config.toml
hidden_size = 224
experts_per_token = 4
hidden_act = "swiglu"
moe_layers = [0, 2, 4, 6]
router_score = "softmax"
normalize_top_k = false
routed_scale = 11.7
router_z_loss = 0.001
lr_router = 0.00101
vocab_size = 2048
norm = "rmsnorm"
norm_eps = 1e-06
tie_word_embeddings = "early"
optimizer = "muon_variant"
max_steps = 4868
Below are experts of layer 4 (counted from 0) of a mixture-of-experts language model. Rows are named router (the router's row for the expert), gate (a neuron's input weights, with its number), up (a neuron's input weights, with its number), down (a neuron's output weights, with its number) and show model dimensions 0-223. Each number is 128 + 32 x the weight over its row's rms, rounded and kept within 0 to 255. Numbers have three digits each.
Before each expert's rows: a language model's description of what the expert responds to. This comes from a sample of Wikipedia text that the model never trained on.

# expert 3
What it handles: Locative prepositions, name starts. Commas, locative prepositions and place words like at, near, located, Mount, plus first pieces of proper names like Mor, Char, Mich.
router:099207154162101123092144096164089112175179110077144100112128095078165081152142141155149091123154157114088165110102083157098083102094146151097155110152105100177111128079096155093097161150095162086167143113098173172149102152160101074101096112096104158166170164152073118081139131102101142149101111170104095082101090172130084096099091146158169104110100159087164153158115104164094163157119158094146160093086174158099152150104155143157175160160107091100088154087094099120087097086106112115163085154094105122105151172102092172085156113108157163165092162100163162150091094163097091153157152106164097168158148107131087186094158157102085159102096169086167171175147086142093171146161
gate0:105195143113105154054152150140112100164107178101154138122157085133117125135123172179167093186133140116104137162082089165210057154124102167116103161159188092104126136134146096135104145139066198096145136153124079209128119149098088155118092107118148123100103085123113116109109110173130141136075130127139131191081186137081126085139077085110143066070090107144141139155103127179075089087115209162166111102156136130119132146094150128115132116111165057112083076167143097118132096133142163097174135105128118141143128128109165138168072094177156125127133129092125067086117163154123139147181160104158148112171096117140144205139178112135088152120122106109140196116058123136100155149164
up0:168106108093108167135070171073206077144086139167101113146131105132092099191175139147132093118036111138132133103121185168159061109119093140131175122145172145151114104116147133152140120184153087181124094114133075145150127089148172120173127133114135161170110130119124091129079228103126141179110134126161105119176088113152143076151136110086097150092118120132087168099106124151036130141124135075109159146134075067154139116095105133116184100103170114176073087127106160108148147101117102097113113150079110147099164138167066114121138174095231122104129089113177128117110123121137156162143117096129110124151129146164166104179195155186104117105135146125117108141076139154132142197113
down0:186136150118100123138174097182116125115113169147125076199146120091123118107147171184105132180149084150153122119139129116143144004159145130127103080075081157123127126181161124194084174165099135119158110131156171162166113101097166107089108121104130152172143109093114188166142105215178145141163151137130137138184139074140204158142093161143140106116071135104144119156140112113063064070141125117177079115113138137110167114090130106144105086131100102170120154135134125084129105018129153082141115045140091181115165128124116151130133172094124141111143098147151140139141108161099131153124156112137151126124172164096138137129131134103127130166101180161104120133132045096075077151125

# expert 34
What it handles: Lowercase word beginnings. First letters or syllables of ordinary lowercase words in running prose, e.g. ab in above, h in how, e in every.
router:100170152108114175175120173133092121101137059108188126098114053122155116161120103195159102158143174126089170098089106146139190202064098163132122090201139126156134101157114242121120116172105132130136170112163130161150106129140152082083121178140112098188100120122136124108126112121143133125129081113149133081085118172131134161092116157126113160133121133121138110155047083193102139117180144086204164105167132089125108187207160147173130131175078089126107151156174110128128097133157117082135138082121134146122173134138120140136157157103150086125119153127200125110138097115114116119142144081128122138108159096127097165132184129070130159092117123112138146119142098085032122184114
gate1:147156089156138115076159166135091110140070076168130078152117170149158161060067102165097194087105177077107147113108045143098132129100161111130115078117142155107129122100159067155114092128085130115085141122115177077143128119115213116180112182125113144096099072135175185143072142166102122125156152072119185082169172151154121100058092134148160138100150128148197122122130135179167116126101129122117108035080157171131124148107099182124180138114157115146121080096062086132121109132145181110090155093130120129121155110195126111183116140090170132138151157159126173150097150090102152137079126123115167143153103142102093144145132159095112131127154121099148140183098173110127090107140
up1:047159142128101120092120135176100108138097115114133123153158163123160194154071087154107161098186128176150147198128174156140099102038076140065121093121050126102162098147136124088165125114155134102139133096156157153118150115125128130135151152168067144106140157098173131078101143104107164099110076178145192131118191097113113099004128095126096124130137165142147146146124135084076082122131152104153111085116111157102172060143140126108169097177161146184163128123149103121136154176099132093189158169121175096128091137125067100164175137122147143147082106144065106153111122073109156095133148119111106057085139108163093123110127120116131138114192161148130109138171164133138118101133
down1:094136142096146165153151187153029097118187094102138157090127157155115115094128161165105140140138119028126088085137125188147093159125159193106156159137148116080175099129118170166109139166131099121150086116150125075216162130129108159121119128105122173099115090073161134094159140119184130154160115106108127128115135099170157179127146161135142142140119116157130089141158115090161110151112145102083116130180098041131116131119139116117114135165090119163067091049118128144085113058105098148137122142125072076110136123127102127052071144171104169206131134139088100118097140148106140145165145066091148156100108144133100180062116113169156146117149135144139158136127082100138197061121

# expert 46
What it handles: Discourse openers and politics. Sentence openers like It, He, However, and pieces of government, ministry, Russia, economy, agriculture words, plus suffixes such as -ly, -ous.
router:084150150158152135078133095171083123156154128096165110113138099082152082146095113173155099109169147097092162111109103166083112095094167149093166094158091094146104124103096155097093167165088149092158161107092174166156079163178103113093097130081094157153179157161070126096149126092098107148099109152110088088098102161113075096140098151174154097103101154097168153160106105142103166158111163090107144088088167172104147153100148148159161170145103096080092150102096103154100072090087098144170091163097091097093153168091084177085171080102154155144096162090162154148096076183111103160150163109155078164133145114099095170100157178101093165148101163089153162160153080085101154126157
gate1:136095084168157147149114133139216125150145070172078151098108136173123154059091106179172136127134156164132171166170101069145151174130160147125104030135133186182077165167143143144106105141075127111130124094122181093149081133145086203124155148128105149136171107123143126140124162099110113082095188110159097138102115117110127105076140119189117149072116162147159175157161119124117133138101140127101136089088177148160156136125123139170157138117054123129116210131121074174065096149173119016137183127135128126068096123181086116159113141104094125140170157140153139129146067164105105153145119155137155167144108144149143140148144170114129119113118078137148100151179128139131082162168
up1:154124132125128139105119136146138111179085103091119103086160234125123123096076096091158071132133183137174130164136117115118135134134067108172074098182186180095217150081116064157173066135178171186129116104099087185177203121113106149077088128095117131118123180146143093095198112116188130103100139126131190110164159109125150162084154075092125140119140146130133115131154108090150117195138163146114125096142115141137182144157177158089181135128132180151127156117196090148179132142087153146115118145142098137115098153165137153159129060097134101138117133109148153139101156115117121090124128095108140163170108122149097168099128079072122121156114187133114153144109073097092130182162
down1:122085064168130072151152116110146131102158188206133178066145078109125116130112128125090137151100094138087179109194139187130139098156213125089129106146171123132111084086145105167126136121163166078098123212080115111160079127112095146143151130156136162154168105138186114084186110116131127178165110127144151081080117145137128139110120175152084067148150102131108130144113151136091143118041122091117111165064104144171122107176165104116136098158214085121156171112162119119116136096127131128148121129114135090158084121148115118069130100129111144199158159161127127138075076160095148138137117121104146135156107090170103097115126195184136129137186157077153182146094142056154154132128

# expert 51
What it handles: Verbs and auxiliaries. Auxiliaries and main verbs in narrative prose, such as was, been, has, became, made, plus past participle -ed and -ing endings.
router:128059154131218150172175181131074128141169197136220095129087110095083119098190083130115090086150187113108147131047086142131094080125136123099175088115135141157122120143148156098141116129133143158132156070159120141201151177160083173093105050143132121141128131136145137117161110140098117159092092138127117145121108153135110085127120140132154094094131142112132119142116117116057171118089148134080182119148137116100207165195154126157158118160093133116115115117084094110099128117124077183180100170118143144129149129056116133114136133058127137142105145061147130100117067113120106127170142162139131136152124045133139130111118137047110143159133152085105196152156132145120133059148
gate2:121121106113157119115132122092145164110116114086047188141092148102072083147148135104136106083090154133139121178050119105181178145122151125175154165169171078163150092120127119088143154142146111106090138089176133156112149130113123111082142137128099082148137136095074122143074143140080128141061110112114156127135124150089127131090127043148142128116112060123123109148129096099107131116109156132142098167189135106104096094078122143114118104141129123238146105094117141099081172139154135126117103106154112155116129185173159141168159161145080017109129162123120136120212118142115117134149118196172190150077174099115148170113193090154099170118078120190116128172101080122108144181145
up2:075110071126115107064161134104094092091124117123130122183169131112153162155185096120121146144148191157074100176182151158152149186112164184153134140050132129157136185118120121123163159118146156124166110105148150149151134166121110122121158124121066100103175110139153150177137173152125156088157066151156125133096113079195155117129171118137132121124104125108133147148143111162108144091144111174101128109162150143151135101074082144117157068154097145167155123077135146168101118128150153101063173179186154115097124170166165206156145156145220141143124125043122122099149189131158186172135109154115124102148117087162123154098178125160136226145174138126139089097105169173157125129170
down2:134169114161069102172139140131107110112149119124142140096063142150106123188119083137124132099174094124098144165075161080209096140069145138124105128138105142136165147090104198145090117162176119139112168153145160158151118119065142135131074121092118135129155172142085120129089139124166172130170142118100106122120145117125119098105095129064101167161103119141129147124110137156171108095114205079198097111111190134107153106097140147199153031207144118159145190110073149181127065097140110158123112145133116140165114111180140146116163181146138156125140192132166141179117135163116078123085074106086142165157105121145113144141120119103067170179156168117208080174116077125141137105150

# expert 36
What it handles: Government and politics words. Civic and legal vocabulary such as state, district, council, law, Party, municipality and clergy, often before "of" or "and".
router:092159151155134136079104127184108114152170147107151108098164096098142088142092140159149102083165151090091168089105103153110106094087152167097158088153086096162100201090102162100097168161096141094175140098093175162156090149147088118104094156081114166174161167169107136116152139084106161137100096160100085083105090148136102094161090169171148091099094160092155153162115091150099156158103157085141143079097178170099159148119167145153168160150088097082094141100168105154096089096092110152145081162089084112097152158109106177109162078105174167138101157101160152138101088166106107168160162125156091155152146098132107149100159180104084155137112158089147151181157105066087166061171
gate0:124113167076141170150158102148132145104155110080125164175117113156150120182106135075100124181122129095131185159141134156069166155125088121178151159123083123131130099123147113089130189112115102110138204190176113132209164166147127187161163122092082155158125069129160125134106088158118117097116121119188097112095160125147113097110203133105111120087181179112139153133156137096116128156133151085165140129121121089133173169202120093105145184169088121201180168116112094182126114068074085115151148129054145137178160129105126158130140124132109194160142163114200144103153126109098132139115101154160138127109128150165087143117097166149108172076072162084094088138141154088081176125158
up0:115100174150095144166122140160167072105119094082151162186148146143090155112119162073134079163104068076163162124152218161154113155188155208128186158194147173121128120107152158129179130119093142139127071134147078114190115144139123131130128102093105127167158128147145186191143156140168079197151137112105078139150123119113063157100066114162082149079143102121129165143136126136085133140101107059148175208122127185159126101114169165104108123148081127183135131164171150155093153122102114122155105143120131167187161133112137108087098085126165149116120139120066117154107092143089171169128161158148070073109114128147121129129123135148155172126092087076096117136149097156102100124173
down0:131126167172158111133121099181137124138126145088145105179145165145134184115157180194167191094142103146054092155149167139155141070061148080162068102090092154124131108175135102176137116030203087071081137135149138091122126106185114108189099107147157126135124129125106111099092149104090066113097134084107104129136125150126143164161145168130167114095135132163162138136079149084161094115205159142107121115130071133095145131115105132095159168095133208151141121134120118145170175184120077086164155098134165125110175132143139103148136150201178111086149122147148128128123120096172102129112068063153096168095133123092141146128138075079097099123134183122117167144155109103133169149167

# expert 49
What it handles: Commas and conjunctions. Commas ending clauses, and linking words and, but, was, is, while that join clauses in running prose.
router:138138090164144128130116141154093094112161166121166115107110097092115139076143148147133108115115161115145121133074132183087105109123172132053114133108097109116126074095124101126139127092141093131150191119086115125149070133128119082120050099102103156138149155149120129064197140119050166123093124168081127151135104150113130067109079134139121114146130194120143142138147134160117128162146183127179172146129135099118145172129118098124149137207101136094117171125235092073158133120143006230176116154117126123134149134135129138127162084127146230143073149116126135168123061159108110119144166058137137116140157192115129125084135154124110114125145123066145131134113096195129154124132
gate1:077121082135110116144152182096135115181144098144125146118144179119078093095132130135098146182158173162151130062150082153129136184138161141179179071155134123088067089089143132105086092112129161086147127085176158114097117143147170138138136086121127144159092068150201188120121106122087108128116140067068118132120125158146128136073128145114122098198158139138142142110128117127140080133076136164139055051088205148135144149100149153138149106117118111164165127038074141178078127217156133075128147155120109112058173101187091089103126139081118140105168110147166176147135101128137139133080135128078153104124124126125118122109149092083178101120153126139177107134148120143158080165174
up1:124158168149129133118167140129105144136113142046213133157151150136151146167093102129124180113165121121098158171101187162143137156110118053120129128116081140154224119123159135128130132152134177155145125137123147136177186142142110112102128188129147126139118098139148088137154092044112158154133113137142185164156085136141107098096194093102083112137166161182166082128093129107084131133096166133127125075154108117091131118142197174089145129118116190154126103112123125142135149196075116150127117124088160051140198105073111194167135112161146157146105156081105119121121133117124092130146073126129163070142207122191075113090107139074119124169145218163139108142170137101174164133138
down1:128096097134100115128167183109053095108120156129081141099134122136118078168164129117044138204127109110073107105132103139165120159103143116085124131171122097122160139070138129127100117086173190127126207152150186166193156102170112136126077117098133112181135158152192091116098131158165171084170131128150183094140129156093181099055130125161106120188130138114155085153160177123157136108082143160118134093157104128114145108162117096105124127174177128152120121125118106117102180114060116113191130168148097160113166125079095136138114143137081177114087151129063166092136199120115097140104108191131197127140173118101092117136131121137104175131124115129122106103107039079092124136195

# expert 38
What it handles: Narrative verbs and list commas. Past-tense career verbs like later, became, began, made, announced in biographies, plus commas in country lists and infobox dates.
router:099126143145188138089105137149093114130148147094139096105136092101141088161126137166165098121169156106085159089095095181082104068096151157067165085158086088149101153109099140109106168156102145105172149105112164160168102152156085097079095093080085173135165150167090153098143136104114141163098113151100104093101085147131087098151110159172166108095080161102157139176117092157113175155100159100096157103082195158109166166100156161167155160154107092076078145092103096123080078075090109119153081153095110110084158172104105163092174103114184149166088159108167146134104098165101080174157152126156094156154137120119078149106171166093076169128108154090160157170165090120083164122162
gate1:125156088154133150074091116143121151122124073150100126064110167145062119150135109174157143103127110125188168129107121091153134154188172118076159089168126161163108177088183070144067135133071128187156125102148075154169095050127092140131158184112124193125169141170123136158143116082120120158087131095102087137117114127109154099104123142175105140078154145043174163123144158154176100133138128147126125124116151119177131110141129116160139108130142157092143124120147112153191139132139116071103114124133071100095093150154070095073067099105113130150125148122093145124103086140101120154226171132166152096091060116131078137151208101108092138153195091074161151104162135157141092153136
up1:126088120091102128127096114159097131178147140108106186091151187167177149168138029177119110157130110134122172148157166076099147135071148119065109181162099102118147117134140142086110124095132169119130124140150140178191093130124155134109050142102155162150134182138078076114136129167133163174074086104122161108115123058162164114117125140134145188127128201239159129155115107137063061119123127087128130180099138154114164138116169149075122083167169187123130172109170145132162145201148133117096141151116118128137079143190104110188130135110140171131087133085130116173149158136142076147143127148153140165109140152167126109097082105141140137152136150109129070094154139139073077116139
down1:108129128131113093131206153148112106112134113164138120103097084132117094107162115102130074119129112100158154131113096211061071128135129112169101177157143132133096153125114115123078109133124102141130156099196126130146159175152098107144136123141093200162132153103137112120124133118225142115148129077082112189073123159048123091167192169112046123164157107073145109129130123093190105108132137213134172096065107164140118131147154118115142093163181120171133121113122055096154143166139144116121104203134121178106164082107094098068121105180138152114125115143118126133119129123139090053075133115137154126129137159100086122071099121143190089142156076098119122104212100123145142089137